config.yaml
n_layer: 10
d_shared_expert: 64
lr: 0.0117
beta1: 0.95
seq_len: 1024
steps: 6038
Below are experts of layer 6 (counted from 0) of a mixture-of-experts language model. Rows are named router (the router's row for the expert) and show model dimensions 0-127. Each number is 128 + 24 x the weight over its row's rms, rounded and kept within 0 to 255.
After each expert's rows: "comes after" lists some tokens at least twice as common just before its tokens as in all text; "comes before" lists some tokens at least twice as common just after its tokens as in all text. This comes from a sample of Wikipedia text that the model never trained on. Tokens count by the router's weight.

# expert 95
router [107  95 145  91 101  90 165  91 135 126 113  92 126 109 102 106 100 111 157 119 113 153 144  98 132 104 113 115 139  94 116 118 131 151 154 120 137 156  98 146 119  89 101 163 142 135 162 134 147 167 149 169 116 132  95  87 147  84  89 122 143 137 135 123  82 113 106 140  88 148 104 120 165 159  98 125 142 133 102 122 166 109 107 145 141 113  99  97 112  90 166 104 143 124 116 132 148 149 118 111 139 120 150 155 122  99  85 102 170 114 129 147 170 156 102 106 114 145 128 178 128  91 129 136 114  97 128 118]
comes after: " ", "2", "–", "0", "1", "9"
comes before: "0", "1", "2", "9", " of", "=="

# expert 203
router [110  94 122  98  89 101 153 137 116 138 128 137 119 155 109 149  90 118 162 156 125 151 120 133 123 131 147 102  95 112 162 123 114 152 131 148 152 124 151 171 136 115 129 115 123 137 159 120 153 114 148 138 103 144 113 118 118  91 115 119 168 131 153 159 162 135 165 189  99 180  81 131  91 146 115 145  90 156  96 100 141 128 134 148 139 124 140 147  97  76  96 121 146 122 144 159 122 163 138 110 114  97 133 147  89 119  91  95 143 166 107 169 128 158 149 135 114 141 128 154 156 165 103 145 122  96 152  89]
comes after: "1", " ", "9", "0", "–", "2"
comes before: "9", "8", "7", "1", "6", "5"

# expert 69
router [ 99 104  93 113  99  98  91 142 102 151 133 149 105 141 109 113 124  73 121 135 103 175 136 109 150 111 136 123 162 128 137 125 135 157 152 104 131 134 116 175 130 130 163 173 126 100 169 160 100 137 104  95 160 117 106 116  99 167 123 118 120 167 103 117 137  87 145  85 165 113 113 128 138 122 174 144 110 111 135 167  71 117 157 101 131 143 103 189 116 121 128 143 144 136 173  91 112 139 122  98 153 151 116 129 125 154 142 115 143 111 109 133 153 170 107 104 101 144 140 159 130 149 122 133 129 119 119  95]
comes after: " |", " ", "0", "1", "3", "2"
comes before: " ", " |", "1", "0", " +", "3"

# expert 75
router [ 82 109 177 124 116 113 179 106 122 138 117 117 105 128 128 105 108 141 145 115 151 120  77  83 144 114 183 114 145 130 150 124 124 140 132 137  85 149 146 150  94 119 147 136 153 154 120 146 132 156  97 125 127 119 119 127 163 109 120 166 169 157 160 174 127 115 130 147  97 134  98  99  93 151 140 100  90 171 124  94 103 131 131 167 124 112 131 150 127 148 127 109 142 164 135 130 122 137 160 115 111  88 181 172 149 146  86  90 171 105 105 130 127 178 123 122 109 150 117 134 123 129 104 153 114 119 136 114]
comes after: " ", " |", "|", "0", "9", "1"
comes before: "4", "5", "3", "6", "2", "1"

# expert 228
router [113 110 130 104 141 104 113 105  90 132 111 117 123 122 124  76 105 110 142 137 110 147  96  93 165 100 117 132 126 101 127 116 122 141 150  65  75  89 122 136 142  78 130 101 116 129 198 132 169 159 136 162 135 157  95  94 134 132 130 127 146 116 115 146 145 127 120 130 131 131 126 103 134 154 126 112 108  89 172  90 115  90 168 118 104 156 121 126 124 117 108 131 134 113 151 112 161 172 139 118 123 128 181 101 112 113 118 141 155 118 140 170 141 114  75 141 100 139 148 137 166 115 112 120 126 135  79 107]
comes after: " ", " |", "1", "2", "3", ";"
comes before: " |", ";", ":", "-", " (", "*"

# expert 83
router [121 127  71 103 112 170 150 135 144 143 126 107 125 143 160 126 108  98 147 116 123 116  86 116 119 122 113  99 122 121 113  84 113 122 119 159  99 127 118 152 133 131 130 162 106  98 165 121 126 147 156 149 127 133 102  97 155  92  96 130 138 152 156 123 139 157 125 168 115 147  95  90  78 148  80 118 126 126 102 139  92 121 173 180 167 105  86 125 198 117 121 131 144 134 131  86 144  88 156 122 102 132 163 149 114 141 133  96 163 117  88 154 128 149 123 122 111 144 154 121 117 128 126 147  99 142 111 103]
comes after: "2", "0", "9", " ", "1", "–"
comes before: "0", "1", "2", "9", "3", "4"

# expert 206
router [103 104 168 110  96 101 168  86 110 142 114  97 111  91  92  88 104 107 151 113 124 148 142 113 141  90 106 102 132  94 100 123 114 159 135 104 145 142 110 139 126  91  77 175 151 115 151 139 145 172 148 163 136 128  98  88 156  92 101 129 149 134 121 127 114 118 102 130 109 157 109 106 181 154 104 105 111 144 109 150 155 112 137 134 115 114 105 114 108  99 130 109 144 115 107 132 138 156 118 104 123 130 146 150 122 103  93  96 178 111 134 149 162 160 101 131 114 156 116 156 155  76 129 117 114 103 125 112]
comes after: " ", ".", "–", "″", " People", " March"
comes before: "\n", "9", "s", "0", " \"", "ia"

# expert 220
router [137 146 146 153 129 138 166 120 151 129  98  96  91 109 133 124 165 177 135  98 178 172 153 122  94 105  96 136  99 169  91 130 113 137 114 118 154 112  84  95 142  85 102 150 136 148 118 109 122 141 132 138 121 132 170 128 149 161 100  81 141 107 139 135 112 101 112  71  75 109 126 119 131 135 149 122 105 159 134 117 146 102 156 118 123 116 144  89 139 117 128 127 101 120 156  88 156 146 109 133 171 159 159 140 119 142 124 120 136  97 123  80 133 122 163  98 158 133 128 127 102 137  89 121 124  84 144 139]
comes after: " was", " is", " were", " be", " been", " also"
comes before: " by", " in", " to", " as", " on", " for"

# expert 213
router [104 111  75 136 136 136  76 158 142 148 127 141 148 141 175 135 128  78 124 145 128 147  72 141 144 154 172 141 116 106 151 130 107 131 155  65  99 100 117 137 139 112 185 119 131 134 181 108 142 105 149 117 122 147 111 137 103 144 139  95 140 113 110 122 133 101 161 151 142 117 137 126  83 116 140 119 125  91 141 119  56 131 131 128 118 163 138 166 136 156 132 142 117 129 172 107 114 121 147 126 126 109 115 126 127 148 152 144 111 138 116 148 127 141 124 116 127  95 123 102 179 178  92 123 156 146 113  87]
comes after: " |", " ", ";", " /", "1", "3"
comes before: " |", " ", ";", " /", "0", "1"

# expert 92
router [ 91  89 156 137 140 142  84 112 116 130  93 113 151 107 118 109  91 121 151 143 160 150  76 118 127 137 182 120 142 136 131 152 106 118 135 109 150  92 124 178  81 114  97 114 153  92 157 163 131 108 121 151  91 170 123 120  99 139 122 100 132 146 120 123 143 157 140 173 112 169 107 139 114 147 152 161 115 156  85 148 100 124 133 121 113 121 130 132  93  97 102 142 147 111 117 115 100 133 155 126 132 120 170 140 120 135  95  92 124 123 110 137 117 153 170 118  98 138 142 176 158 144  77 126 110  96 155 134]
comes after: " |", " ", "9", "1", "0", "6"
comes before: " ", "7", ":", "8", "6", "1"

# expert 244
router [146 123 160  98 108 167 120 108 117 144 135 113 127 122 142 122 127 109 150 113 157 155  81 122 146 164 162 132 117  94 109 131  99 158 156 182 119 137 115 146 112 107 100 140 115 133 150 138 128  72 167 131 166 130 118  70 125 109 104 107 146 120 156 154  95 140 149 101 140 127 122  97 139 158 156 127 105 130  87 172 150 126 162 114 130 145  93 109 126 119 100 122 191 102 135 106 136  97 164 102 103 114 134 124 101 155 136 110 142 118  99 129 144 142  94 112 153 135 151 145 160 140  95 120 182 114 178 115]
comes after: "9", "1", "0", "2", "8", "5"
comes before: "–", ")", "°", "0", ".", "5"

# expert 81
router [ 87  94 165 144 101 126 126 116 141 127  91 133 108  88 111  92 123 126 146 103 150 134 155 143 115  92  92 108 149 132  70 146  90 120 152  83 101 112 112 158 160  94  92 144 147 131 135 142 128 132 156 170 116 132  97 120 141 152 112 121 129 112 161 114 136 131 143 114 146 164 116 136 204 102 140 117 140 147 150 108 133 119 106 117 107 177 104 139 113 142  95 117 176 139 137 124 120 153 113 117  82 120 158 152 141 106 106  97 155 132 161 111 142 127  95  85 123 151  98 137 139  91  96 121 112 162 130 110]
comes after: " ", " |", "1", "0", "2", "3"
comes before: " |", " ", "\n", "|", "th", ";"

# expert 180
router [106 126 143 138 135 141 151 100 133 136 154 172 110 150 124 134 115 123 138 107 133 127 147 116 144  84  87  67  84 155 155 130 129 136 162  93 134 121 170 154 145  86 124 128 188 133 165 160 118 153 166 105 149 121 125 141 141 135 100 180 149 113  96 143 118 158 118 113 117  98 113 107 114 109 127 119 119 116 131 134 141 147 111 115 176 149 130 106 131 132 126 128 134 102  75 139 162 165  93  92 111 133 155 120 118 107  98 129 124  80 143 174 147  82  78 136 143  96 121 106 146 115 161 110 125 145 152 112]
comes after: "\n", " Battle", " University", "ocese", " Minister", " such"
comes before: " the", " S", " The", " St", " B", " M"

# expert 111
router [ 91  84 174 176 130 146 160  88  90 123 114 115  95 119  88 138 104 161 154 107 143 163 160 114 115  95  92 122 132 160 135 137 105 116 142 144 146 144 126 137 155 116 116 176  98 121 104 138 124 145 136 122 123 138 135 141 160 107 123 153 128 109 131 127 116 107 112  87 120 117 117  90 150 116  90 144 126 135 110 115 156 113  99 180 194 119 107  98  95 119  87 101 105 117 101 158 129 149 155 146 107 106 129 122 173 128 111 114 173  99 112 134 150 143 124 161 135 105 111 142  88 117 120  93 124 119 125  87]
comes after: ",", " and", " well", "s", " but", " such"
comes before: " the", " a", " and", " other", " it", " in"

# expert 94
router [112 110 157 114  95 100 159 101 117 148  99  85 106  90  97  93 110 114 158 131 122 165 131 104 142  90 107 109 142  97 111 105 112 148 160 104 149 150 111 146 122  97  82 181 155 109 149 138 155 155 161 163 143 145 111  84 159  98 101 137 155 123 134 137  99 114 101 130 121 156 103 105 179 141 101 110 115 152 118 161 160 106 138 133 119 117 117 111 121 101 143 124 153 123 123 135 129 157 122 101 134 124 137 153 113 100  92  98 167  94 140 144 155 163  91 143 102 149 119 159 151  81 120 115 128 101 136 118]
comes after: "0", "9", "1", "8", "2", "7"
comes before: " ", "9", "1", "–", "0", "8"

# expert 170
router [ 89 135 158  93 111  74 125 108 115 121  99  93 126 125 115  97 127 103 108 105 152  91  94 148 154 115 167 126 144 113 163 104 151 107 181 108 182 155 138 162 101 122 151 168 140 165 144 124 142 158 130 133 127 173 111  98 133  93 145 151 121 164 100 180 128  87 149  89  96 128 142 112 122 144 157 127 103 145 138 129 121 111 150 144 116 160 112 162 106 140 105 157 179 141 134 125 146 160 106 128 124 144 124 110 133 124 167 117 125 138 115 130 142 123  88 154 158 169 148 133 141 117  97 155 128 117 135 146]
comes after: " |", "|", "-", " (", ":", " on"
comes before: " ", "′", "°", "F", "E", "L"

# expert 243
router [ 92 104 162 110  94 106 170 103 110 133 113  86  95  97  95  96 105  98 155 115 134 157 142 106 123  93 114 114 144 103  98 128 107 153 128 105 152 134 119 152 117  94  80 171 144 114 154 127 151 164 158 154 126 133  95  94 159  83 106 142 161 141 149 119  96 103  99 130 119 156 104 110 180 153 106 113 120 148 118 137 160 114 135 127 120 113 106 118 114  87 137 121 144 124 119 138 132 158 111 104 131 126 144 153 107  93  95  96 173  93 135 133 151 143  96 127 110 154 108 142 156  65 128 124 116 109 130 113]
comes after: "2", "1", "°", " P", " L", "″"
comes before: "0", "1", "2", "i", "on", " as"

# expert 155
router [110 161 147  94 112  78 116  94 154 132  68 117 138 111 102 114 115 108 106 127 142 132 151 124 121 128 128 122 111  99 133 158 140 160 161  81 104 119 102 120 114  70 117 139 119 121 167 164 144 149 136 153 111 157 120 100 115 114  78 134 107 152 151 139 142  97  95 123 134 143 105  74 151 117 131 107 123 122  90 148 120 145 139 124 104 153 125 157 154  98  94 122 141 101 149 124 150 148 104 112 143 123 161 115 140  94 148 162 175 120 147 147 136 113 111 119 152 127  71 110 151  91 132 137 138  77 166 159]
comes after: " |", "0", "8", "7", "9", "4"
comes before: " |", " ", " (", " (#", "°", "′"

# expert 152
router [107  91 135 117 149  77 106 109  66 109 105 113 147 131 101 124 121 127 113 111 151 186 142  98 148 102 168 109 147 101 166 124 125 161 122 113 144  83 154 132 103  69 115 167 128 131 126 137 136 155 112 134 106 169 101 138 113 134 118 165 138 187 104 170 123 115 130 145  99 135 147  89 157 111 141 124 102 120 143 138  91 127 140  96 150 146 127 171 102 156 150 103 154 124 164 111 113 128 129 119 124 130 122 124 105 121 173 117 139  93 125 120 140 128  79 121  95 130 142 137 174 111 121 155 147 118 131 106]
comes after: " |", "|", ";", ")", "″", "5"
comes before: " ", "|", "1", "2", "\n", "5"

# expert 101
router [110 123 144 103  88  65 155 130 155 156 139  94 141 135 105 162 116 115 142 126 106 158 147 121 107 142 107 106 145 101 120 110 124 118 125 139 134 112 130 111 132 113 117 125 151  89 145 143 170 130 152 160  93 111  84 126 137  73 116 110 110 107 148  99 108 127  81 169  97 160 172  96 111 140 112 112 163 175 103 170 149 140 130 146 137  89 129 102 149 116 114 110 138 112 139 136  82 178  95 106 124 109 124 115 128 100  87 107 157 122 105 152 106 182 117 121 126 155 147 121 145 115  99 154 137 116 123 155]
comes after: "2", "0", "1", "9", " U", "–"
comes before: "1", "0", "8", "2", "9", "7"

# expert 137
router [ 70 111 122 107 132 116 116 137 126 150 113 124 153 114  85 128 103 128 138 130 115 146 100  97 107 104  97 112 170  89 146 153 130 137 167  94  88 158 119 142 118 132 101 137 109  95 164  92 108 135  94 175  95 113 151 138 159  86 147 128 107 122 166 101  93 139 159  90 108 142  81 119 177 145 132 126 113 163  85 145  97 115 137 135 115 133 134 117 110 106 131 138 150 120 133 134  92 154 101 111 102 150 144  95 133 116 147  97 144 108 167 142 158 114 102 132 111 117 102 114 154  81 155 119 120  97  92 131]
comes after: " |", " Title", " Candidate", " Votes", "|", ";"
comes before: " |", "\n", ";", " %", " Votes", " Length"

# expert 67
router [164 169 134 128 115 120 158 146 153 108 106  94 161 118 161 146 111 146 101 148 134 163 124 128 132 157 103 127 161 137 133 114 119 114 139 177  77 157  99 159  84 152 143 167 136 121 165 144 132 127 178 148 102  96 132  82 121 133 105 120  77 125 161 108 109 165 142 122  83 110 132  80 174 146 134 146 127 177 123 138 166 121 135 100 116 118 105  91 160 129 132 113 151  95 114 129 159 142 146 134 162 117 164 109 119 111 109 136 179 119 118 133 133 148 157 116 135 143 148 103  96 126 116 121 117 119 159 116]
comes after: "1", "0", "2", "9", "8", "7"
comes before: ",", ".", " in", " and", " he", " to"

# expert 96
router [147 156 155 159 123  93 162 118 117  95 114 104 148 120  96 114 104 135 111 146 119 122 168 163 133 126 102 136 153 127 108 115 133 133 112 137 129 161 148 172  89 155  98 162 117 127 119 118 133 147 188 164 115  91 152 131 117 118 105 108  79 118 145  90 110 182 149 125  92 129 168 116 183 145 123 135 109 147 106 129 183 148 146 119 117 129 125  99 131 133 111 125 159 124 108 155 130  99 102 149 157 121 164 126 146  78 124 138 136 106 139 180 139 148 149 129 147 122  91 115 104 124 121  74 140 129 135  88]
comes after: ",", ".", " However", "8", " this", "6"
comes before: ",", " he", " the", " it", " she", " they"

# expert 223
router [101 139 142 158 118 146 158 111 125 105 102 121 107 132 115 100 144 148 118 125 175 152 163  95 115 112 108 134  97 162 104 123  93  96 134 182 183 152 122 108 121  98 116 167  96 129 122 124 150 133 141 144 134 143 166 144 145 142  72 118 126 170 172 148 115 116 130 101 106 107 129 161 152  90 131 124 119 118 142 172 137 128 117 154 134 148 114 127 131 101 125 117 170  88 111 159 116 160 109 149  84 148 110 115 152 115 114 143 167 117 127 148  76 100 147 112 125  97  86 146 166 118 150 137 165  97 136 117]
comes after: ",", " was", " is", " He", " he", " It"
comes before: " a", " was", " the", " an", " also", " is"

# expert 217
router [ 98  93  61 119 163  98 166 111 132 155  93 116 123 122 144 122  97 122 146  96 126  92  90 127 173 108 176  99 126 127 122 113 122 157 157 133 173 149 109 172 119 132 154 160 116 153 139 130 146 149  83 143 142 116 133 121 142 107 106 146 152 139 167 129 118 150 143 130 152 129 110  84 107 144 105 111 106 162 107 146 102 113 151 162 126 107 125 120 144 134 107 124 135 122 168 143 157 154 175  99 105  95 101 175 119  88 135  98 104 109 127 124 123 163 136 136 126 153 101 157 131 136 105 151  92 106 107 108]
comes after: "|", " |", "2", "0", "9", ";"
comes before: "1", "2", "3", " ", "0", "4"

# expert 227
router [120 160 123 121 116 129 157 177 120 145 108 104 162 149 161 140 130 115 151 119 124 175 127 132 105 145 162  93 135 122 145 108 129 136 148 159  90 127 156 116 154 115 111 154 152  96 157 155 121 122 156 141  89 119 137 121 177  97  96 105 146 148 165 157 135 153 123 194 100 116  87  91  56 136 152 131 148 148  79 142 142 118 169 133 154 114 107 123 178 112 123 105 149 137 158 116 121 133 159  98 120 114 148 135  95  98 107 110 161 109 101 163 142 159 122 128 139 137 141 114 133 132 124 139 133  98 134 111]
comes after: "1", "9", "0", "2", "8", "–"
comes before: "9", "8", "7", "6", "0", "1"

# expert 128
router [121 100 121 135 158 114 115 123 105 158 146 169 104 122 120 121 108  84 153  80 131 168 168 151 125 142 174 128 151  89 121 115 114 112 128 133 192 171 117 177 136  95 111 108 152 141 149 158 150 155 154 138 139 122  81 187 129 122 113 113  96  67 105 114 107 122  98 135 157 126 133 138 100 153 144 130 101 114 106 116  76 122 126 162  82  99 127 104 128 120 140 129 145 155 126 112 100 113 148 115 122 111 114 123 110 100 128 126 156 125 150 166 125 161  99 145 141 141 112 152 146 125 126 104 123 161 164 133]
comes after: "\n", ")", " |", "|", " =", " Cup"
comes before: " ", "-", "2", "|", "1", "9"

# expert 135
router [137 107 149 111 127 102  97 110 148 142 105 139 128  96 137 116 129 108 136 153 118 159 130 160 116 165 159 119 154  97 121 131 105 123 136 173 107 122  97 154 131  94 129 157 129 108 135 188 154 123 169 135 124 130  90  80 138 120  82 107  88 119 185  78  84 140  91 104  98 146 135 120 119 135 119 157 139 142 121 155 136  98 145 143 110 109  99 101 138  98 136 108 131 141 109 105 108 134 122 112 142 121 120 147 101 135  74 110 150 133 144 140 152 165 135 132 140 142 175 160 137 111 124 160  77 127 187 128]
comes after: "0", "1", "9", "2", "–", "8"
comes before: "–", " season", ",", "5", "6", "4"

# expert 199
router [125 128 146 123 131 116 142  97 178 163 156 172 108 105 115 113 146 137 139 134  88 168 154 162 112 126 120 159 129 127 123 122 120 100  96 155 151 160 126 177 102 108 102 144 140 109 108 121 143 138 131 123 109 139 104 183 149 148 131 116 105 111 132 107  86 105 101  75  98 138 118 123 126 148 104 177 120 169 126 167 108 134 106 160 148 148 112 126 100  81 153 116 110 132  89 132 103 147 131 113 125 127 137 130  97 116  95 143 169 144 107 177  80 154 140 138  93 140 110 146 144 100 160 109  91 105 102 123]
comes after: " for", " in", ",", " won", " of", " with"
comes before: " the", " first", " a", " team", " club", " second"

# expert 254
router [ 90 113 133 145  99 148 159 164 116 109  81 138 127 119 144 138 112 104 135 109 167 141 119 141 109 133 156  94 154  97 116 174 120 119 161  80 157 132 101  87 119 122  97  46  99 107 121 144 119 126 104 139 148 123 122 117 143  94 126 113 133 146 102 135 106 128 178 137 145 109 124 143 138 107 107 103  95 113 142 131 159 122 111 151 110 139 137 116 113 156 125  96 126 156 102 119 136  94 168 131  74 148 100 139 105 108 102 142 113 102 190 139 166 151 116 121 131 148 117 144 160  92  96 128 129 134 160 156]
comes after: "\n", ")", " =", ";", "==", " classification"
comes before: "-", "=", "\n", "==", "|", "History"

# expert 160
router [113 127 136 147 146 104  82 117 120 127  95 154 136 105 136 115 113  79 148  85 131 173 120 127  95 102 135 156 134 137 150 148 103 146 153 102 118 114  90 172 129  95 132 133 105  95 159 151 140 135 146 101 129 133 130 124  79 147 117 115 130 121 100 114 173 121 101 103 155 138 131  91 143 141 124 115 121 145 107 137 101 127  85 141  80 159 164 155 102 103 112 106 167 133 133 142  85 129 136 133 104 122 152 128 153 177 168  71 151 114 140 119 132 170 113 141  82 165 140  93 124 123 109 124 147 101 166 125]
comes after: " ", ")", "0", " |", "1", "3"
comes before: " ", " (", " —;", " —", ";", "3"

# expert 82
router [105 121 166 103  82 113 149  89  98 141 100  96 118 103  95 104 108 117 145 117 124 145 126 102 140  91  83 124 128  87 107 117 126 162 129 105 144 149 103 133 113  87  82 174 132 117 153 141 151 167 160 169 141 137 104 103 168 115 107 136 128 123 134 127 104  97 108 152  86 143 122 112 188 159 101 114 129 149 115 151 163 107 155 128 116 119 104  98 108  92 136 116 145 142 105 136 130 149 124 121 124 127 143 149  97  96 105 100 174 101 143 147 157 159 105 134 125 143 106 153 138  75 126 116 107  94 133 106]
comes after: " ", "0", "In", " In", " medalist", "|---|---|---|---|---|---|"
comes before: ",", "0", "s", "ing", " and", " in"

# expert 210
router [146 130 134 132 156 171 174  79 130  92 112 107 151 146 110 145  91 129 126 162  94 132 157 106 136 166  96 130 138 135  73 125 130 124 127 133 154 131 134  98 124 153  95 157 118 131 131 116 140 118 125 158 130 128 165 108 141 167 146  95 139 165 146 104  90 159  74 119  99 100 105 148 155 119 115 114 130 147 146 116 150 144 122 147 125 141 145 101  89 140 123 125 165 125  98 169 132  98  97 151  66 102 126  93 143  86 120 135 165 165  92 151 119 108 110 149 106 105 117 104 107 118 139 139 133  87  98 126]
comes after: ".", ",", " He", " where", " he", " who"
comes before: " was", " had", " is", " also", " has", " played"

# expert 105
router [ 85 135 120 103 141  91 116 125 175 138 131 130  90 103  99  96  97 112 118 166 125 131 124 111 170 124  83 129 121 119 103 176 168 172 161  95  96 115 104 155 118 100 138 158 130 117 149 140 148 131 115 155 103  91 132 131 137  99 116 159 127 160 118  95  89  89 106 124 102 155 113  92 134 156 149 111 125  99 141 140 123 131 125  75 152 129 133 110  99  97 143 145 152 121 164 128 110 159  82 130 132 116 148 151 133 134 106 164 135 129 169 130 158 120  92 107 125 130  82 118 169 114 147 143 151 129  87 134]
comes after: " |", " United", "|", " Motors", " Candidate", " A"
comes before: " |", ";", ")", " Racing", " Votes", " Democratic"

# expert 90
router [125  87 121 149 167 153 164 130  98  91  97 100 138 158 112 142  91 148 121 156 124  99 158  90 148 152  81 114 141 146 143 165 140 124  99 133 141 134 156 120 132 158 102 170 130 107 113 142 129 164 121 138 130 102 141 129 125 153 133 151 126 146 163 108 124 182 108  98 118 155 130 135 166 114 138  99 162 140  98 149 188 127 132 120  99 125 110 121  76 119 112 127 156 126 143 148 106 112 136 125  85 134 123 104 166 138  88 154 143 145 128 121  89  79 107 137 104  77 123 132 102 129 149 168 114  86 129 129]
comes after: ",", " that", ".", " where", " which", " when"
comes before: " was", " is", " had", " are", " has", " were"

# expert 86
router [150 132 156 155 133 138 144 119 122 121  80 103 101 108 131 134 134 173 111  89 206 156 147 110  97 106  86 140 110 149 135  80 155 154 103 145 175 132 112 137 128  82  93 146 110 137 130 117 146 138 117 167 146 123 105 145 158 161  85 107 151 133 152 151 116 155 120 132 127 146 121 154 181 134 122 125 122 128 103 122 168 117 139 126 106 127 156 105 166 132 119 142 145 161 133 118  87 154  98 145 140 170 145 110 143 171 128 102 141 134  92 111 116 107 111 100 122 112  82 108 116 113 144 133  95 106 154 149]
comes after: " was", " is", " it", " were", " which", " are"
comes before: " a", " been", " to", " the", " not", " used"

# expert 234
router [100 101 149 103 124  94 138  91 105 147 118  90 138 114  95 108 111 106 146 125 123 142 156 126 118  91 110  93 137  83 130 138  92 158 151  98 121 151  88 157 108  90  83 171 146 117 148 116 136 136 133 144 125 117  86 106 159 101 123 126 164 126 157 129 106 111 106 129 119 166  95  93 167 162 112  95 128 156 102 148 142 100 130 142 123 126  96 102  88  98 151 135 156 110 138 136 117 168 133 115 154 111 140 156 141 118  86  86 171 105 105 132 165 158  97 120 101 152 118 171 136  95 136 123 119 110 129 134]
comes after: "–", " ", "1", "2", "3", "5"
comes before: " |", "–", "1", "2", "3", "5"

# expert 149
router [ 92  82 171 140 117 132 126  96 132 136 132 106  97 134 101  78 105 113 151  97 129 144 113 145 134 114 126  98 110 162 121 124 111 140 163  82 133 110 148 134 147 108  76  92 133  63 166 153 135 132 131 126 135 133 136 140 159 120 131 105 148 144 156 133 130 109 125 144 168 127 173 107 176 104 123 107 102 142 114 160 106 141 122 154 112 110 105  86 113 131 117 132 123 130  93 128 103 116 152 144  85 142 139 136 137 104 109  80 107 159 158 105 148 151 132 142 141 157  74 140 176 118 145 125 166  87 143 109]
comes after: "\n", "-", ")", " Position", " =", " Type"
comes before: ":", "-", " ", "\n", " Website", " Number"

# expert 171
router [128 150 130 109 116  89  94 163 106 120 119 124 124 134 148 136 113 118 111 125 130 151 130 139 149 123 153 143 156 144 164 104 128 118 174 134 169 170 110 163 127 118 144 186 137 118 170 145 159 124 164 143 127 140 100  95 155 162  85 112 129 111 134 165 139 112  96 135 116 136 117 115 145 168 110 136  99 174 120 150 107 101 144  91 127 134 108  90 156 162 109 132 147  97  68 156 168 115 171  91 119 136 190 149 149  97 140 115 166 119 117 135 146 169 122 116 158 133 136 122 120 163 120 113 143 109 140 129]
comes after: " ", "1", "2", " on", "3", "8"
comes before: " ", ",", "1", "2", " November", " October"

# expert 112
router [102 159 103 114 120  97 174 185  94 112 117 108 134 128 123 141 130 131 122  91 128 166 127 118 141 136 163 110 133 104 171 101 163 144 147 160 133 151 124 125 118 123 147 173 171 139 163 150 131 131 154 122  89 123 128 142 149  93 132  88 146 123 165 163 157 129 132 189  94 129  83 139 115 137 171 142  98 155  87 128 157 116 134 112 169 111 110 128 163 124 116 140 124  77 136 109 125 112 161 112 104 136 162 140 121 114 142 110 150 128 108 162 138 134 109  71 159 133 111 153 139 175 134 131 143 121 129 143]
comes after: " ", "1", "2", " (", " in", "–"
comes before: "9", "1", "8", "2", "0", "7"

# expert 106
router [121  93 150  95 151 142  66 132 136 174 120  91 121  96 114 140 118 123 136 145 108 103 121 121 122 110 158 128 165 140 145 106 158 151 152  94 145 126 105 171 113 165 112 113 146 106 141 167 162 126 129 130 108 120  92 108 155 127 167 111  97 109 153 100 116 139 128 133 117 155 105 101 158 138 133 145 129 173 125 165  58 112 104 118 118  97 110 120  85 119 124 170 156 136 169  99 152 149 130 114 128 126 146 127 144 130 151  97 141 117 112 141 157 131 122 144  96 155 120 151 186 129 171 118  86 112 101 115]
comes after: " |", " ", " Team", ":", "|", ";"
comes before: " ", " |", "–", "1", "2", "3"